config.toml
n_layer = 13
d_model = 384
n_experts = 8
experts_per_token = 2
d_expert = 256
d_shared_expert = 256
activation = "swiglu"
moe_layers = [1, 3, 5, 7, 9, 11]
router_score = "sigmoid"
normalize_top_k = true
routed_scale = 1.0
balance_loss = 0.000205
balance_bias = true
shared_expert_gate = true
init_std_router = 0.0121
lr_router = 0.00131
n_head = 6
n_kv_head = 1
head_dim = 64
vocab_size = 27375
norm = "rmsnorm"
norm_place = "pre"
norm_eps = 1e-05
positions = "rope"
rope_base = 21400.0
rope_fraction = 1.0
qk_norm = true
attn_scale = 0.125
tie_embeddings = false
parallel_block = false
init = "uniform"
init_std_qkv = 0.0318
init_std_o = 0.00623
init_std_up = 0.0318
init_std_down = 0.00382
optimizer = "adamw"
lr = 0.00137
beta1 = 0.9
beta2 = 0.95
weight_decay = 0.1
lr_head = 0.0102
warmup_steps = 560
schedule = "wsd"
decay_fraction = 0.538
decay_shape = "linear"
final_lr_fraction = 0.1
batch_tokens = 131072
seq_len = 1024
doc_mask = true
train_tokens = 1271000000
steps = 9697
dataset = "wikipedia_en"
Below are experts of layer 9 (counted from 0) of a mixture-of-experts language model. Rows are named down (a neuron's output weights, with its number) and show model dimensions 288-383. Each number is 128 + 24 x the weight over its row's rms, rounded and kept within 0 to 255. Numbers have three digits each.
Before each expert's rows: "comes before" lists some tokens at least twice as common just after its tokens as in all text. This comes from a sample of Wikipedia text that the model never trained on. Tokens count by the router's weight.

# expert 0
comes before: "1", "2", "9", "0", "8", "3"
down0:119143145099140162163117102149139155154113179098173134119082157136148101160125112119144134100103174136109141140109118107108093115162143108120136163139114107125145180087137138129121144122133094171129125125155107146168158131137154161109143166122144112107121121121104104107142112127108134138
down1:179134116115091158173114136121158089100145164080158132125147128107110122119160086111138111140158107126169106107148119136125114112121104126117118118122143122095137152103090119109111140122080132159129114157158119148118131109135143150086142126126109096147151197116149152107107106150144132120
down2:134061132166142136107188115143115162123093127192128165125092115167092154153126116141136141149143149143173117083117166123136085127109118108153109124128142153089112120120127118131160110153142165107149131151150122108119117100136080088080134082105110137138122120055093100121152097120139179168
down3:144123108059129094139095092127151103115130122139125137158137147138164151133095152098087160146145086105119138092131130103117096141156144120117115087137138086107114114158067152121146128118150111111066146080129121110138131105105110136099139084142088108127093146132127106134145110155100104115
down4:175128117129156083126166103116119141156180126127148113104096123140128160206112114145142113123142156091124143135127152159123117151127143138127160125140146140118086083151108142133113109157150141091123151125127099105169102098115123158154146151122077117143126127101102149182093157130157171109
down5:126105114166112156122122178104099158147111095105148168145124163101084095108161130083133144150136126113120105125120116129123113128097119127161131127170130129126140111131158164122130128138133112074118104163100138156160116148121133136131133117152135127127160102120109137137124117119125126129
down6:136169138114135131084175119120098109135145145121189124118175111130115128108116110144125138098127119122126163130152117112123134136164146163154156147104085139096169144121102135143134107115128147108159103140157129101087122132124139122146156128138152155118109124094116149168154159126158133170
down7:134157124129096125109117074141142117148128158127118137148122092093140101100137110094130126117120141155160127155096127148124151154119149139132150130133140113079092140112122123085154146084184134170152108150102109127116159100079139152087102138110119137101113110087144126098142097167167156164
down8:163111104112134133112123131080111138101081157109102179070134126155121150131121131190132148132094159133154087149125118132160154153139107121118104152127162128180126135141117110136120151103103136127140131114148112126113126139153159085154123144135119158124125147151180074134131063135175125093
down9:120129092122154132140128109119115162171143167132127140159164168105132068136154140119109106166121080119119158156142177163161111130106133134086140101145110153131092108119117113144124128142131127155183157120117100143194115108135094155135148150127126089122147100102117121137118138153157099146
down10:110120123145108107084106115118140138126140115132122126164183103167096134121137111123164148150161196165127113171154154137112194142136117153195151106142109161137134123138073157164123119100152091113125113104146118167100093101161086123137130129138139147125113156127137115141164071145105128090
down11:146123139121147098116158120141139072151154104153083171121184134118131163131170146116126164130130148086121156161106099101151105148106140148115195141169140115121114134116093172141128132152082152143120127131122141080118155115144153157147113137111144108138143147139129107142085186086115075112
down12:126156142093138080117152123150086108112156142158091122091141132134141138137093128141135090104134130141117085133091113156158141085140093106134126125131146093119153161112144153109112166107134154110178090137132148133106107135148158127144124150117118195111186097133139130137128114137164141129
down13:133106104102151072126139170155149111123138175108110129139114178131125138139118110117097138132127158119087126119092135095162128128094113122143091094131164134118099106139165138134124135121063153140102157104105118150126111167132119089135141172145126144135097142081119116144105131176132109121
down14:125125103137137128146161063084164091177165115129141105140167111111101119127130146129159134108150135099105154097151111090096120157132120143129089146132119183140162088150128087093159144092122136087131127119121121156110136094129143086102154080121151128129144112121183144134127129136140137087
down15:136122103083103114150125175127124144147093126122119127126137098132154141142120119102130126127131173104114132121102158127089110131151121142110169110117107128088109144105111103109130130149157129095152139120149144152117135136143062126114086131110120172085129106109133125103161105119126142149
down16:138120155159087123128115125150136141122168131144138125095133120138131118156122130142116124139135145143124144117142117113133107159147114110173119138084165153130148102160165164123107111107087098159115110174143132149134147125150101148139107132150130173116077098125155148135110140117128108138
down17:143127110171144117135122122098141133139169067131117108135139106116151156157124166186114108124118135119106100137077099137146136099134138149130124132155164121130115151083133141115125117105155141142137127137102117172154159142098114118148165133094149165131131116151132116168133130127175096145
down18:129155172132154092157165097103121136141162128113109088126110126091149144128131127126147104121105132114105187121131149143152133117147127174155160136115125112160124166155118121126146109119139106144132162151138097108139169117136110099118130122090128157111060136112118112134084122137103104163
down19:131158164137137139137145146192126109100112083132134119147130123119125137106160109133125114105145139136084110170118143120138122147112142082096128147130121139101164121146123149218103070107172148106128158128148146097115143133126142188155136133115152094104132110161144123157164141130147133126
down20:132150157132140094153127137127132130123129134165135102105100111075180140150138123132122076116129176177156157129130143138140120091139111130144110139100111098130101145122139144149146143088188132135170144145138159131102094136121128110121100148120094145098114120095135139151096090134135146116
down21:131144149182141091145109120093119111129125150121148141105126164141125107113154098135129101140150099169081101141144156113091154088147057112131119091131116139108095121092120143151156151143129098163100142131112087159113167131147133118110149130166124109160097130137096124161098131112159124128
down22:120119149147173127086154129101114116105113147117132119145105115177117115129101055139121102136088118121111136129094152159157116136136119151142097101141131117106100121114137142139090131144130164139114117143129110155121124129120147132109125163116092156141138112106133187134125089119084099130
down23:170076139117115097106105122121132149161091140165144080159174119126117111125140106130143152126123134145132148116107149147110111149122104156123122169153119134129152136142110109156093198168057134133100107131136127114146113157104131155118105083133091121143137104095137171106176101138098047130
down24:120138174115120142154123118115146101106171126137141110154105155121122172104121141120122145152171151132105123142122070163089133091162129069139138063129102158139142178153087152135115136121183111100177149132118181149122137107109141078095154134147101122117101112150140138154117154144121149111
down25:126099108135117175130122130107147114130066137165136099138123122151117164125152137100135119146178129123128138147128099146158127156097111119175130129158119144172152147151100150145130156161128169116137090131122141178102130112100098127138149103157122095125130148162072084126127158112092101142
down26:163143132104127105125160120106147126101136154187166159086140132110140136136116131144126125104087122147132099099156146127133163147180108196112171129100148145157134138152105150098151143095108110127120099131083141150069108121133069093161104164154145137155115168072136083141122141168104163123
down27:093122103136128178111113175099116151119130118137143091106096100133083117127143114117117108119112106139132123116168148165103125128098154101116074134148119158190139144170151143142140113140155125109139120140100105120139130150124112148161100113123155123110115183173118127140135140089105147135
down28:151171149146157122117142167141145098171112147128130117123151100121137122153106132128115100136121144127173163156157114111122119122143103093110087142135107216070110117117115148127155166112147128095126131112113104134168113151131141138114134158128155106109113105111116126119175094111122124132
down29:137143114152166129115086092169147132128151097148156155134152181124109143175100149080156164128111117138112127114115097098144142143104117137106105139143106159085113121137109122101103100131156134105118156087115125120094143124113158120158143140123134121111138149124139161110122178138120140087
down30:156143136137100112190121132128174125160149111171157141191145120099160107151122119049161091137131109144093150108109091115147148162158159132153117119159155081127095138119106122160110132153138159085152153126148148169158123157095139103120112155123140135126103133167126117145082126142099091117
down31:148118168150080074113139156124110109160156138136115096144149113118111127161150158158135092130102103116137142165135123162144169141162131140143142117154148119128114142097139140070138151111095149128161163152125086155110124125108143141111138121113166162136115155166161145089127191145089122095
down32:178138098145115157130136142166179141164103151108127088119126137144108202107178114131139121156153138155151107106120130126113086146100138127131127102122156174090149137140143086151141133105145156123125145113126151143130118158138133159094116120139121125126121124126122153112157127128129133150

# expert 5
comes before: " |", " ", "0", "3", "5", "4"
down0:156128139088130130078131148126118136152106130108137119189131105162129160113100102112119140098127134086130130100107136135129131145109126155151123153126147132146144141159129088125138134129116097126159142155114135089129120106118145130122153122086122115114155108150141109145118099123103116194
down1:120137163131152098103143098125115123137120129131111127139109084192134151170132095104164130079133123170119122133168122120122142122154085134115109164117103114142122081074148126110126160114153187114101082133144089133101174113141099119100164135089127076125111151145154105131124168087143134131
down2:105183097140126112130133107121100096095121161131189107156124119158105142108117128147124157121097089128135140138151102111118137139099176127155133157108143176106101104094116121137129116123141154137130105114120105105097165099126176125109076114117137128152117119081068106142112129173112124127
down3:137125150117144110116122117130156112127161128096077173122138103150073136114137102139130201106167123136154073170168156149097126098150110157145140072146166131105102103152122075159114119150097158126138099124126101111095118135133121111149130128117092138181093111138120136183085176126106102154
down4:114132125096110157143132105135130159130154124145160161114154102107098124123141105120089141136115135148136107125159135148136149131128129147144175153135135109108133133114103153073130145181106131110099117131138084132135082102131101123136114137126144100100109120100149096148131170119106116131
down5:134141171169149159100101151123134108153135122116164147115133112107094118099168085123139133157095097110147105111150151116126114147154125136144180082105115150111158105154130110140127110117100102135103115155133109093138181076118119131176134115133162125132086142120088123092168139165127125097
down6:144116152128113110122129143156146147081084129142085123111120128126134123146150094147154097125147104121128145156114123150137112156167196128096126119101074100175169118147112140158147135123113137152122136128119170117129150101103149175160155121148086161122156132144124130162130136162132130142
down7:108148134129102150156148106175150146134136100126138136114135099121085139134161117123127118117149124170136145115170135124137122120115146131135052120143117129123138131112118112125109143167163144170120117192123118116094151129147145118091128120099119133161131122078147108111137116070131094115
down8:152134179121110109112089132113087114135154168117127168115167092142140048112102085114108160137106123150103120085072125124112139134164132145112086145158138113085132109116146097107083152092140141120176126162131079157139121139120106136137124106143102142137117141152148166117154123163132136111
down9:113146130126127119129068122127079121110146122154093119170125136122110136103105106152170132112134084112135107116112105173071082134100168091079109126169127151133078108117189129132115098158083120115141117136162121162096130123156111118171119112063133146087120142115123160131114149153116112127
down10:146107139105148098109115140115095170116162163124136106128128146138137121101147120143105081138128148102125120153104127086124127121111120181139144086109119128132161106112151095153139144122127155139147153162146172115128167120102138103101155129116120126117165103159108072091130065110152102147
down11:108115110114119109131139110097143101154125106138095185127162150128176107125088120100139118106126142149133146138104156151144131144139156121164129115138161136161107164125113145137143070144098113128166114158125134150141143140107164133122139143120161128172155113109165133115166094155151114145
down12:120099159123110128133089100139126121110132145137128140134125109141120149117099083138133116121096144138153172141149146177114087127188102131134103122111145080130154133141137134124078159129152110165119117123126118126151136117143132153148125139085086141108138128103105095139098131081161120140
down13:136150162122120068115124118152154130135142142099125160133091148119070152167159140147093100119143118147145155114107146107135126153140113115134115110195091105126084140152088136109096129141085137095101132132115111077168151186106143127092132075135140114117082134162165098070126124103144159106
down14:136132131137130172117107102141152106141133131126154137129107165145155058098097171102069143134094073164115097175142136166165125130113122125163132150121152153148158126134102104128117128155144101108125140116107113133120081135126101123149137156095146121109116116084115079135105107126124137111
down15:085115143114100161135137103140161155131098116129107151147140093131147161141136121147119075092120147116108142163134100124130116108105116117130186135169111139143074130082071128159130152122117133103129175099161130077143122114122098110097131103157122149128142105164135111137118090166152106142
down16:132112131108134093134152095132063114078138088146111165163111179122119191121106111151118107131125107154127150121153126161134125124227129118117140098112115117110168099165148130124128081119136167112128122106106098159103130108114143095117107165133164128113092142122136153113119151109113104154
down17:133184111159125110158144080115176118133154172157124129109132117131112153095127151121155118142155134080139117086171155151138163124119149113156159133093128139152070105107156096109126087125112122163123124115131125133122123075085140117107105180132122155156132158108115138116135081123146149136
down18:087106109123129126101166136125120123136172105139146173137166109122108159126116161074077173107120156110087123124148119129150167129149121119126089137084119142163121152129123108138119115138134119135156124131111136120125143101168137142105143130118148153151131137127139077080108145137140127102
down19:122129112119171182128133144161114123117123123073141091142141127115164168164143066115149081115161157103151148154118116121091114134126129120160150114109112139152103194140114100140122141148138117158150066112145164159145142111116149117137131121118148135169157110121158161144138117071137144139
down20:093141089096117153187121131127184162130163139144090163166119167107149119133093143145120120138146109148152107130146092087161129130146142121157088116172094122120110125147146114099162074129123155130160131134142133160107100126148120174092124106125144156145124112142076098122126088122134127153
down21:176114120133088088159111108110102139154129114136130177094155145118121112157141197095132140149098132143095124129098112164163101147109136141177145112123160122083128138175130147113157127115134091115130120065098113138100154155167156118170094078116162141157135171157092153137121110134120102166
down22:151097103131139087127096143068099123108110138162143106163092125117119089125144105162130121144163130160151137111132121120156157130109141146073108095131107132084141112087134157117119156149107140136142130169103141156107084139163095118104176132135095112106114130086134134148095060105135104118
down23:146177102131090089138103129107097109124167174136113109165137102154112136132140116144108111173155117131148108087136152124111089153093146115134089096175133099121116106078099085132134074135124103076104106099160160108146140183137130110098099127167108133116131134142091167135137108137141087129
down24:094152169131123103158159127152131111146149161118081141130130163051122139119128145088103095127143147129187095118100110144103156145111148107191108118096147089126124116119137138137117101134141115120130125131134145128157156123094160145124116091116128148166171129140135144166157106167139110132
down25:121108158132161152135107140169099105147111117123134104170114128157099123147101141111149121152052126115135144167133158110128106115123152068120139138126136075131154132109135149163111154147118141162143114113115133148138100115146090127110158131095149098112144132105135093113092162119123111168
down26:132098140136128111113110153122107118176109134152096113121147160136171128149170103112107141100124184139094113113124099105146103147131120110153101120128119094098117123177126111152162141152106136084150103165136102131137137131081123127134125074154092129135157106103154145113136126140116125103
down27:140125129146100127141145143140145103161117228146155147122109132137112152149142176106089157125117106157109122119121098166115130125145105120104122120107104098149124130177118085179127132156160137113170136157158139144153123112152140140169161126141098108153147107094140169148116125105124163147
down28:109108105126101115123115147134133138105118099111138142147145133138160141130135077141131094170087146176096165165122151104127160073140161108105170090146149138152102111129103120121130120068124086086164148097193158168115126084134134144129144130120127138069128132105104154085121111136087146142
down29:156165118126134145151149109173113146106128106144127127151110107119118133145151107150089140092107150140120153125134119126110096134103163128151112129121117127102177124130117110087113100145126134157109162117102122126140126148120119113129145100119104148146128154182122180147142146141176074097
down30:120106106140124120087109123140104128171089109141113103190099135132156140140115164130138109157137134141142112163154143149075182155097122140110139105111109095106145108141143108137177112128145114172128106113098138166142107169148129171156140153144124093111150185151135147133115108124152134131
down31:150125155139158142115117109111156144158071133165107130107148138104132094144085086134122126132140144118148121125138166130105121124114119160128106177114129136151153100140161157127128151121110123156106094122071136151108085142108110154136098163138102149073144103078141123119117149119113155144
down32:097077153106117151119122112125141127100119100168128122121181114129119128129102136126181129142144105113110198092140168128130144112145112178113141137134119132170126123126139137104126134117097139150153136131113159189137147077054121155138152115115079093119150093134129121123146103095149141132

# expert 2
comes before: " ", "\n", "|", "0", "-", "=="
down0:119155122118113134145087170102113098099106130094161114140140150134154151122106129098095146150158125175124141113157132157103154107146112144127161116140111133158137133117149157150148135157130138158144088127122164166133129077154144118148120188121130137171147179119134129154143133122134060176
down1:122167140128129150138089139103122168131140164120141108147103146136107076155123118151139176124103119151142064147141119166149084079140122108091115147139176127159159123110115123127129106120145083157103145130127130135142119148151144145118139133109115105108154082128146113124137136093095163124
down2:121083120108131106100107122084153143148169115107126237126144152130105153078131122137148141117128062139136139095123148100143143171180120179116187054099130124110101131139125178080116128134113092118112101136133103108120105139132128130164165133119099122142167124116118122136093119157134098144
down3:079111117145150100168087154099140169153095135135173129163094093094098089126137096099111111082139117156162150149148131086127129142127142139121129112113160147148123113139133130174157112099115095104112112131129161100130114118110176127110124129155084139155107135092134116118100126162139112151
down4:138119133149131142145159121124089106125118136094100102142078160124119129116178156121129155102143140146094099143159103113122134124140130189175134127114110120158154150153150126075117126122124145143072120169142144161094115149125125106136101121112116151111150102105111106135083123123160129132
down5:158146124107105119134157128117116099143153159120137089159138120139123075094125147125119150116171112112129153108097130110119068120107139079183075137082096144135121116136127109158114139159123163130110069145142108091150127094129086174100159162139151131100098111132117131135081165119166111132
down6:105122089136143143157129127126071081115099117116108146155114177104160160143160106170151149061115130095112122151094161101188107161110114118119119086145108110125083148103133138118144105131094139158157113139128085153113105147112138130110141114094187111172174098098088161142127138126103118132
down7:130129169070150143122144122119111138149157115177147135190105122155151105132099111125128120114141154124132128137127155144130181161117130113164079176107126146081121145106167107127123119130120094097101145094119110147122126122122156122162135185106104125147113138085181108062121092088107084101
down8:131103110155131117142118104138113110119121115135141100136107135131116154123107063134109117098117098142156133159109087169153152158169104192137199088146134104105077102141110149117124147113129158111108134081103142123067122105100118166108121150122167094162109115131149137162170097087150133072
down9:105135104099095143087108145144137153106096127118157106147122075144144134122110147148086096082083131119122136098098122086109119141086157136149132156139146105087146160147123130099123125095155091129103154143153104118155103156140169115099102108124099083148148133135128186114138121133146117104
down10:117130156134104120160147114116127084135164116113112117119088123168113123126160148074130110090090100107142153131088119118158147116130115095143098149106136154133128149189106141116158130082137176107146139167159127100152128110122121114088144107140117149145139129159129131096142128134105117163
down11:135105116106109109144122120161082140100106081091116163115146129127154169144129146169091098132147143146114119173143145154121110175118160139173108111099192132118118162123084130150153131080154117097097148148129140130147113199168103142178091147105118153141165096101156118143112126112115155126
down12:107128122124175111110167139130152101159127125116102091136126113172121175113173133146086073061112141125102113107080096141150124098123110107150161140143205126158128095097117133140137122199080069145137157118095111148128145088163138148115160151126108128118113121169104159113125142141099126155
down13:149078119150142139146154082134098126132110129153178146158128123109102102129144146154108121098099157136115132076139104103129115147177136110121198131110154128113115120095141101131191139125150119111098129101132082103127127142125128099092072141144134153095119132160187122133092163125088143106
down14:136161095151065125158140112107114121111105103132127142117156106125183146112134107120091139121125148122134158128129144104147100133174130154140132170144108106130129123104107158152136100137128152054117115172118130121131146131121156110134097146108075113134116129100139141144155112169149129175
down15:097106092168122149151141145110111123117150178130137115133134120122096119137118142118118107108111141126163112174100179087133146115092115120100156146112112107107137122118084148146151149100122156144126124145175100158141127145154098165117112100116134151143104126086163115167122159118105154127
down16:122159109146114130140103131124137118108130136118137082124125099114109100124124138169083143119134158155116164112112144165120109140112160124096176128138124148139086122096081126090121162095144117108180132148154128133096127128160102147124134153127119096085102097123095140157121116171121167114
down17:119130139113142104155063122123151129129124140115130124152114136083107097099126109135121136128089116112097153110111143138138150127091164111137167100111124143113089125134122137085158122109122175108102134177136160163124144044126149149139153162136160173061140146123155107110136104150131110153
down18:120115149117142136065117127120121157130148076127121103135133141100154133148108176160164166051124117142089147112165137124112110119123140181102172110147145128121137123133108136138181143163133127164134127148129136164106144171122137140117135150182142136131143138128159114114128123122105156126
down19:098140123126090125118116099158113119087135136125153161159128164147124169111132167124136126133128122143132099110100137098137183084100147188100129143139131133163108132144148120118118138156127133137133147091135143134099115142110081153114134140134114172116151104135142121102138177163146149150
down20:112109129158096155135132150131142155131113165161157105090164141155128157138112153156137097144141149108125147128128108106130116137070137119150141146108137090114123096115131112161083154124115124065133088123124153117147134130105109157113160084168112127126094182127178164120111187136126112121
down21:131104135134117141135104118151123141096152156126128102127111110194104123177157116063112144090131144151140133100127150139111154161148154122157078131135130112105151158154132145114109115132083143161097112172119147140097111162130097117130131073115138149125133119126130131117131114115118132167
down22:115138139131175117164100108089134124148149106124092104135116135107155148150138121102093123143138127124157129161129127075146115116108126118089168138149105156103160112103173096136098106122136151169142140129110115131107137158127131137147158165114095113149153148112120089142169098140113107115
down23:082127135120101135127158152127144148137119111148118158134132160119149118156143171137135124039132119125145148125134123121123139098093101130141117111091165124136126106134160157133172134119112130110127110136156138147117161100139103152144131106166112178143138124133116133146094136119124124108
down24:118146088116154162137106115099116090137113104117093146101108180163129122124149093139128132225154101128147102121100139108148092117078133152113174139134104115133187129132156139110134117139138092133146178137133120078125148130104137125140146148131141117136125096102103129127112123137133126152
down25:171095154128167075141161111147106138154121132131140125101143137164102146120109088119171105106109104132139097137136129124125132147126128133109154111128163091134082130124132103102151124132097132101136083145116170169115105181104136091082143117164100128105100087106105158151125091117106120131
down26:115109124138118142167138150122102172131095112128124108130105085098130167134148163110092101133105140144071131102128126114089093092126156091143050171159087130149096124125151124119142116146145137088129124129127101162117118150155129125163139109158074128122134145145137131121119134131137106147
down27:122107131112145153111130164114155147097140200148133134086103117114135105068133126135101126137164160142102113090112141096143132170085162086135035126106131119095109145157122127110097161134117092118121166159114116105139126137164148120131128159116138082107116104070118137109118117078102137077
down28:152123116104135148143097147096115128180125138158124149133137159117146098137141149130124136120126134099123113135157117097129142139095162159114143117121135122114070125142143153084143108123123119121113108135113119120132146100143147155125138120118106094163078138145144105143123138104123122131
down29:127095127147119151096151121089138133134102090131116125125147132133112132117112139121129133123095091131093107185105131097160155153130112097130197085154105137146106119142154125111091129108094128117124124117143129112095120070128124130161152118148124117134116093146123129153136126102146065135
down30:149165200099140116154084103110159109077147132154145136136112184077132161130101147129123092145112118118112160147135132107142115112155125146103191139148111139148126107133122131159166121122158129101132134123145160144108125115122136150173092130144089157160128162122161112123124127171133139157
down31:097091157164090124092134108136175134107166161123149117170128145115118108124138161098127155037145131120090089132137105099123162144137114165154072090123135105128140156132119130170069089146127096159137102157105103117158112121145102109092104104119133123103111174109129118123118107075131121149
down32:120118117124144127097114163163103172132129114116105151121152102122148123083113132122109121096120099134152092113119134115172108102137119131107173125127182151186112120149104121139187124121090122093117146165179127120135147122114129114119118085120084116139186155149174154146100102148143123155

# expert 4
comes before: "\n", "-", "|", " (", " is", " /"
down0:112171129107115146122086083139153127160119122087097171151134096085110110124117137118138128117125133120109143162132145158171125074126138151153114131109145109131100126143107136129080136152097111162133115104119091114122105106124123148119138140120113146118148116099117121085140117102111116140
down1:093112127161138153144138104118128121166125105110144117126132124145082115113129114138145142175139145127136125151124105115101139134119111098176087136089086156139091097110141102112111096137099189119163119101101158067179099145064134127137152188144105118145130115168136141112170130109149088117
down2:099082109148141128132128199138118152099155149111097158153123099095138089140175120150130134121144151119076116169072143121112144097147131126128126139105153120162103124125143182165130156114125120112114153112108108195092094073080101134160148142132130098145154154172105138098083131127091154151
down3:125122123160144115145120138123125166123122118193138131141133092147126129139139110109171144094064130124155106147101126148143146150164151114108097112100130144093134115148134140107124110118086134113153120131126140141137096121162130112068158119129126167154117172143112171107150128110125184108
down4:107090115157143122141115138177107132136134113134135142093168056128145156173163169122130119112113111135111092081099138104114108145131135121101123104104162128112099160172111151162158171150141091113127107086106101159093107127128166098088099107122143115149112095125165142175118135137101151106
down5:159175137088120098137138147106139120148111137124124119129113125136120133144119132169133117157108145154135098161134118123140153125107134146087030175132121130110119127156180159126112125121096099154136127116124133125082121087153121130101103140128110164122146120150126129165152133158175108143
down6:137153140118129139160129131098120090062139140142123105175109113130150145123107132144101128156079119134131149144141119146132149116096137149122091204130100160144129158092131163148096134108108112140135156160115148120105141105168144104161141115117170165091126080130144098106142132112134117148
down7:142200075142144101105138105134121134103089168157118158080144142114144153142076113113106159127125140119132165114087121111110109118124151107114121107123146146163123148140159155105109126090132135162132125100123173123095093170118119098125133139096107160090140112105102105167120150136158112118
down8:153137138127152099108151147134127139137161112148139123154133078189111115122135114093124146097109126110163088127144171142123133136117153117163074147082102165117097168114137126128103126119170154139149100098119132181150119136132145076095145114165089130144174170159124182143147157128115178157
down9:135111091149083131123102121115126154137146128135082130135149133123127101126123132120145103102134095113110125153134108153103106122103142120109093107136120157118095154127168157130134086123127190102113165131141199123098110118119115109143148152117099150110097090140123124147157093154128109158
down10:119130131176107131132126138131139163121180121104126127132181133127114116106111125135163170117128094139123117091097099174113125155131131138167053150150106144186139143156129131140077148123117122132117139129128122149131105156093086143134167132129137069163157131100111123100107139114136097138
down11:177098132136157143113112120134135162100128137151124076112102171103159172166158147121147159132150126087141140089156142122128093131176082109125090157116126087118129111169132173118166159138137138150135127097140156107135111133122131139143119146101152141118144115114106123154162140127110105128
down12:137092074133142150145143108125119163177136127143148132114148149142160091141132169102115116107094145120099099120142154098140153126154106141105168120167141171116127102137121096100132142101133133147148093133118147114123117142167166113137110092125105136114133109093131136147144120135128121139
down13:065089125106176182144113147108102150159152115140161125102093154132120163105103132148140124105120136130130102141161143126104147131120077118136143135197115118113142143119128167098113091146064143134142132172089127095084159129138134140123102132114155148145142147093118128135122118077132119204
down14:110122116144118133143133144139077142120151138146189160132147146115115083140126121105093133115130145130167117172141110084113138126129160077135140142122108085113125150134126117151149134110085135132132144138106142098154138164111116138148158114110153139110122094135112097171126171132137139100
down15:136091158099164135171141151133110151161123112109149165120098102070129148181101083111124155095125127106095073140066116137108130114111120124123116138159104123147099121103178163096134127122129090118168116116152125130108173147150142117149087123151163159148149100128085122149093126132119145126
down16:128117130117123169131130132145141069129166126158159096130132145116118121126069137159088147126140111132122111154138125105138160125148101063158180119148124121159157158118139154103091124156135129172142105109117164131171103135106118130172144104125103136084123135133105144086124139080148114120
down17:126146162111112130149139179108125144144152083138151130114147125156107177190136092136145145124130087139125132158132123121155119110111105112107144141136148117123148150127092125152107103134118130082196142099196109132078129109092128128193194136093133115101136143094111145090108119129102114088
down18:126173107111104091132130109141130160112137092120091105135102119130181171126127113151138105120125172159130139114141168132117114161111163139108092114161114135111121133106161138121123114131175111103132121122147151101082142131153138128166113100093150163123144125139151169149156095130150134108
down19:118126183136158144151137127091104115127087096169145171149161125167105110104116104095105128113132163108116143122094120131178134144092087135149116112105120130097095115079109098140120102135113154161144127147137127102131154130142136136127123087116165122126101101127151143105134112106102117145
down20:115124138132096124121094128121150156128110120120115086098104122148155112109110066108095136183127136075137166113152129159127149178065148123123162133119122108126128163130107138118120115143134062101153155129138100107114108151161112156102134174074143108093114154092133144174095143109101129108
down21:123149104114107128124128117151135118105066128139162119157096076149143140132154116154095134113126095123099098098115119123118158113126130131114121108113128164122132125142125081122124124120157174114140101115146109084127137083137094117177134123139145163141145141144147109059138109116149110113
down22:136153163135123104110185147111142113132100100168129122150117172140140187101165150102149113135153088139185140161153124137157135183114114116128161081128122147130110151146134103172087126145124143140125116101121125127133107084104156131073136173105108149120156099119131172158107097103087088145
down23:162121129151140126148135140189119151146157184128159148155153120092118111113145136119123113087115124141140132093084098128106167155096138093088163152118123130103120141126108131129143135065150121153119173148116125108128136136119162149139148169153126131106154112138185115099120174117113110101
down24:116093155136104141169141135115107126125126124135101113136103155129107092153155108121138171106150126147143105138142124124099106126159150120082120126156095138129154117104171118113128139118112148162143084112172112154143149173089116158098135115137150105156128139182146140114118144124161097126
down25:101154132145170047184138099100127099175131179117104131079163092098119096128113126127151131104124111160116140117128125148103127101084107140149130131126130130160103143145130167135078129123095185112110107135107099153113120153108176151155125139151084189138143119135154112091169082200148139139
down26:114140117129088103139154147101110161104146168147138128164110120141118115140087116134100108161086073127106138158154162124129169106166110128175100111136137120105098128108127121134081070114147157131138132131147128100118113163136149144145098121162104134118134169124138100113125150153120094161
down27:143137102120130157101148119128105120135117143142133133153090082118158151119115182121096152144096181169144149076142127163147122088153142150109186152105116133159144117130098139105169109109149091124134122157144159134087096131100103149124150120140123142104146149143128132138129141148122121139
down28:131147134119106088128109151142136107126106107106163132109136148160122118127112092133174099111139113121137133108149132112137110105118114108117109143097102129144147139146122150129118121110136190193108093090124116152092088096140134108145086161113106101209121110138109119153154125152129156149
down29:126137151105112154141134149149133119153185145103125123176126104113153091130143143110146184148140145108195170117157147129130116165149100126114134141115148115115116100115089048087122137157136179115117116164119101125120137120104106148110121098092089119093124161147135139114126102168166149113
down30:147090168143140118158131101088110131155154131169102156125106109127128132147142105119115120159110120084129075121131150097124151133129119107127173119125088110166106157106111112108133096124122200145159125148126136170078101136128125088114090113141124123159095145157173098134169133090097118121
down31:166199113138106151154082136118133131163127146123151118108113137130105096096132103129134138159128189120132156134130163157105138128160132152098158102106157116104133135116142160127105141102132160158141139114129132098119117132166124078147157120125139089130133119110135179121120131095148072141
down32:085111130147155117157107128097171139139147174148147144141111139167132128089154125134133074121118169158084117115099127132132125151139153148098170152150132133104121128121113125128171116126164113142157158140138135118157119101117125144156146111140113183138154174112145114099176140120098122102